python train.py --num_hidden_layers=8 --hidden_size=384 --n_experts=48 --experts_per_token=1 --d_expert=864 --d_shared_expert=0 --hidden_act="squared_relu" --moe_layers=[1, 2, 3, 4, 5, 6, 7] --router_score="softmax" --normalize_top_k=false --routed_scale=1.0 --balance_loss=0.00766 --balance_bias=false --router_z_loss=0.001 --init_std_router=0.0128 --lr_router=0.0013 --num_attention_heads=3 --num_key_value_heads=3 --head_dim=128 --vocab_size=16384 --norm="layernorm" --norm_place="pre" --norm_eps=1e-06 --positions="rope" --rope_theta=10000.0 --rope_fraction=0.5 --qk_norm=true --attn_scale=0.0884 --tie_word_embeddings=false --parallel_block=true --init="uniform" --init_std_qkv=0.0248 --init_std_o=0.0 --init_std_up=0.0248 --init_std_down=0.0 --optimizer="adamw" --learning_rate=0.00132 --beta1=0.95 --beta2=0.98 --weight_decay=0.082 --lr_head=0.00702 --max_grad_norm=0.5 --warmup_steps=226 --schedule="cos" --final_lr_fraction=0.03 --batch_tokens=262144 --max_seq_len=1024 --doc_mask=true --train_tokens=2752000000 --max_steps=10499 --dataset="wikipedia_en"
Below are experts of layer 2 (counted from 0) of a mixture-of-experts language model. Rows are named up (a neuron's input weights, with its number), down (a neuron's output weights, with its number) and show model dimensions 0-63. Each number is 128 + 24 x the weight over its row's rms, rounded and kept within 0 to 255. Numbers have three digits each.
Before each expert's rows: a language model's description of what the expert responds to. This comes from a sample of Wikipedia text that the model never trained on.

# expert 39
It responds to: Newline tokens ending sentences, headings, verse lines, list intros after colons, and markdown table rows.
up0:126148131126152112160122122119141093087132113104162131133104128146114137073129120122104149101150129121131129131117137134157132120101125116100131070163149145127111139113107137099129149161127118
down0:156108122104131121118133119114117137177118155128096133092163119152119098127101161125129118115115094159131105113109136141131119127142132133140181153134143133123153162118129144148151135100144106
up1:145156111126117123163132107162175086114143124114096133159134105157127125138135084120126132122121129096112086147143115121129133135111126098114167083144153141106095108138171121159097137133150152
down1:112151138095111122106163108162140154128129161137109106149130126146132132136099115100112110109113144152121100104108117101142134089127122116164074104084150119184155124145137122133133162143109160
up2:091145114128159100148075117127152081093127099101170095114098111138125174080155097153160115081156127119094111151165089107167109110175133107085141117139153138088097130128128088087133110134144145
down2:120145141169121097109104154124133113156138133126098142132112115095100111130132097159149108092155153121137111129131167123122170142131133176115143156092097139100133135100115125123108138128102117
up3:124148116165138101150108104151122117108172113131143106157129146142180143116167127122123132116097131091118070157096113114128145127160141133101097134154131134130099155117164100135115135159148135
down3:143076139134122132141137143130170154177112154143101112129135141164112108135140145128160174124096129133121125168162134088125115114124119115124125113172158113125107128117140147106171193111125161
up4:143112122120122101110128127103148087112159131099160135154089128146120152143172138165114140137178130093078096155135081125154124142088135135108131118139120176088093128100153083138148131135142141
down4:090100120177132089120134144125180115162118088110100097086157153087096144143129141130128163145126113134140139134158067145066121090122090114140124177122154129111119164131147174169139168119117115
up5:109147126140115128137098092132114110068145099100151082131074139146110137108158093158117120115143169097119098142142106097138154150135109130116125135100150112128125126108145147143137133161136134
down5:126131152142128181136105121113143142124106086116123124079173133118163103127110123126146123172152135078146180111133119101117111147127079127145105125151119094139168137140151111148103130128128113

# expert 8
It responds to: The lowercase article the inside sentences, typically after of, in, on, and before first, same, United; also epithets like Ivar the Boneless.
up0:115115120123122105125138101126126100119135148141149126101120106176141163123129134153103129156127111083132117159163127099143094116123104147073146150132119156112094126135146165168127138175156104
down0:111080167104093167107117095069149148145113136167110126128103162106119101130138128158113131113156164084114150169164092146147077186137130089136121109130142137112128148161126109073098127131106087
up1:146187127125147104153147088090120096114140115077132084165073155120120103092143088117090147076163129161122146110132130153139131154151127129093166123117140100108127143139150131134106146148132096
down1:113103111127124141107152148126122173143169103116129107120129121119142116099130218140140170125114131160134124118135114131137157142153122135128120124154099110136158110090134102140165131111121091
up2:152103122132134113143084100122113104106153120105108087116099140156170126148157128136120151119127139121110122144176110142163138123141117133110144090177136119111102114137127117180150127114190125
down2:147160127104153091172104144103160108098131109121092151140159133144106122105092116120175159090084150088116114201188174120107160144123147129145129151135100137144144150146127124141079135112103154
up3:128163147099153171108122160145170096121134134146118122153132143146113148090143074123117145104098136087091105105175109105165098114152123128092121141158140127156069139128121094150159138171123160
down3:155127110110086148134100106112156175077126117138123135101120133107145122103140066140120161112112131105099145147126161139090133148165158132116101131097125135110139149116121116129145127174063140
up4:106126155115127100116093144145115123113139141142145093147114148119140132106159094159088169120136135111144103157156127088160102088130112113099161096155129158129121106155122127172149093151148113
down4:116123146111126146150091099115111133181118112130115127143155103142097152129167164161115131125137157118109105123118149154158138117085115131110113181159120147121137148113095157115158150125158115
up5:083176120147144104132101119113199095089178146135168128144080104143122114110149127158134121088110154127125130152139116130119117131144155112085143101168134196121108138113111082152140148129145132
down5:118118121148125144189161143120136122172119118098116132090118101139136186131121122089131141107116111101140149148151157091175121158107124104100158128159083137166095148117106146132144108097128134

# expert 40
It responds to: Possessive or contracted 's after names and nouns, as in Hefner's, Godfrey's, she's; also some the and Japanese text.
up0:113140136108154139167094124123159094092132162129140080174113140149116121110158073168139164077122128102090129156147144109111107143101154123093145109123169154150075126135135083130158130166146123
down0:126117172142106107164142132128140112097095113162154138119133143111148088146160136114083173120100128130160115131163106103095119115124124130129142144134151117127150150141153122128119107149088125
up1:095144105152122121086141106160113094083135141114126117131131170117122141100120115163170138125170134162114121132163121116139100166102134107081127060139141142117121141092137119133116102114107136
down1:187124104144094125115151134178153147101094141177096095086150115082110073171131141131171110113127181123155114093117159137083177149113147141116144155139106093094147117132129138094125113150109138
up2:111149114137139098148107105128152098104136123087177135157116136121151103090146144148129150106140133127094124157155109111130123099145120142090122107178184191106115100115131111160106159119158158
down2:108117104136167077096085120154114110110115120155091120140149140108119152059124159149115124110186124109127147104091119128148138129167088112155140114132134137115100113109104124142078108084098137
up3:105153123139130125132122148175119117115156132123126125152119151150154144129145103180087127134122094093127125126151083121126139119128124086106152106189125142123112116140135093150117134138129145
down3:125186144119115141136095136160127117155108153120124117130126069142139127115111088126142144151130099168088176127148124103109079129134107165128114103157166122114149105113129129129147151083096129
up4:159178117161115098172116108127127115124138116103179124137129158169123112107151099133153111112111145113088126178117106121146090073111160137107111110129160139109093125120120113105086106149164160
down4:120121147140142145131128163138130122144153144133081149111152149153126128131144161141094108107136118147131169133129107095116131134118180158126136135164103118104137128096105147123156109090118107
up5:146116124159096141166163125130170116091169120135161144098105108138158140117115127142112131113118072107085119157128131138116127127163146103096121121153140172106108152083119097159135127147149143
down5:098128119149135123112138155131163127157108123153136092146124169183139089147114135143147118137107135142121133109096146145128096131121113121131151141101150144106121062128101150101117119119113084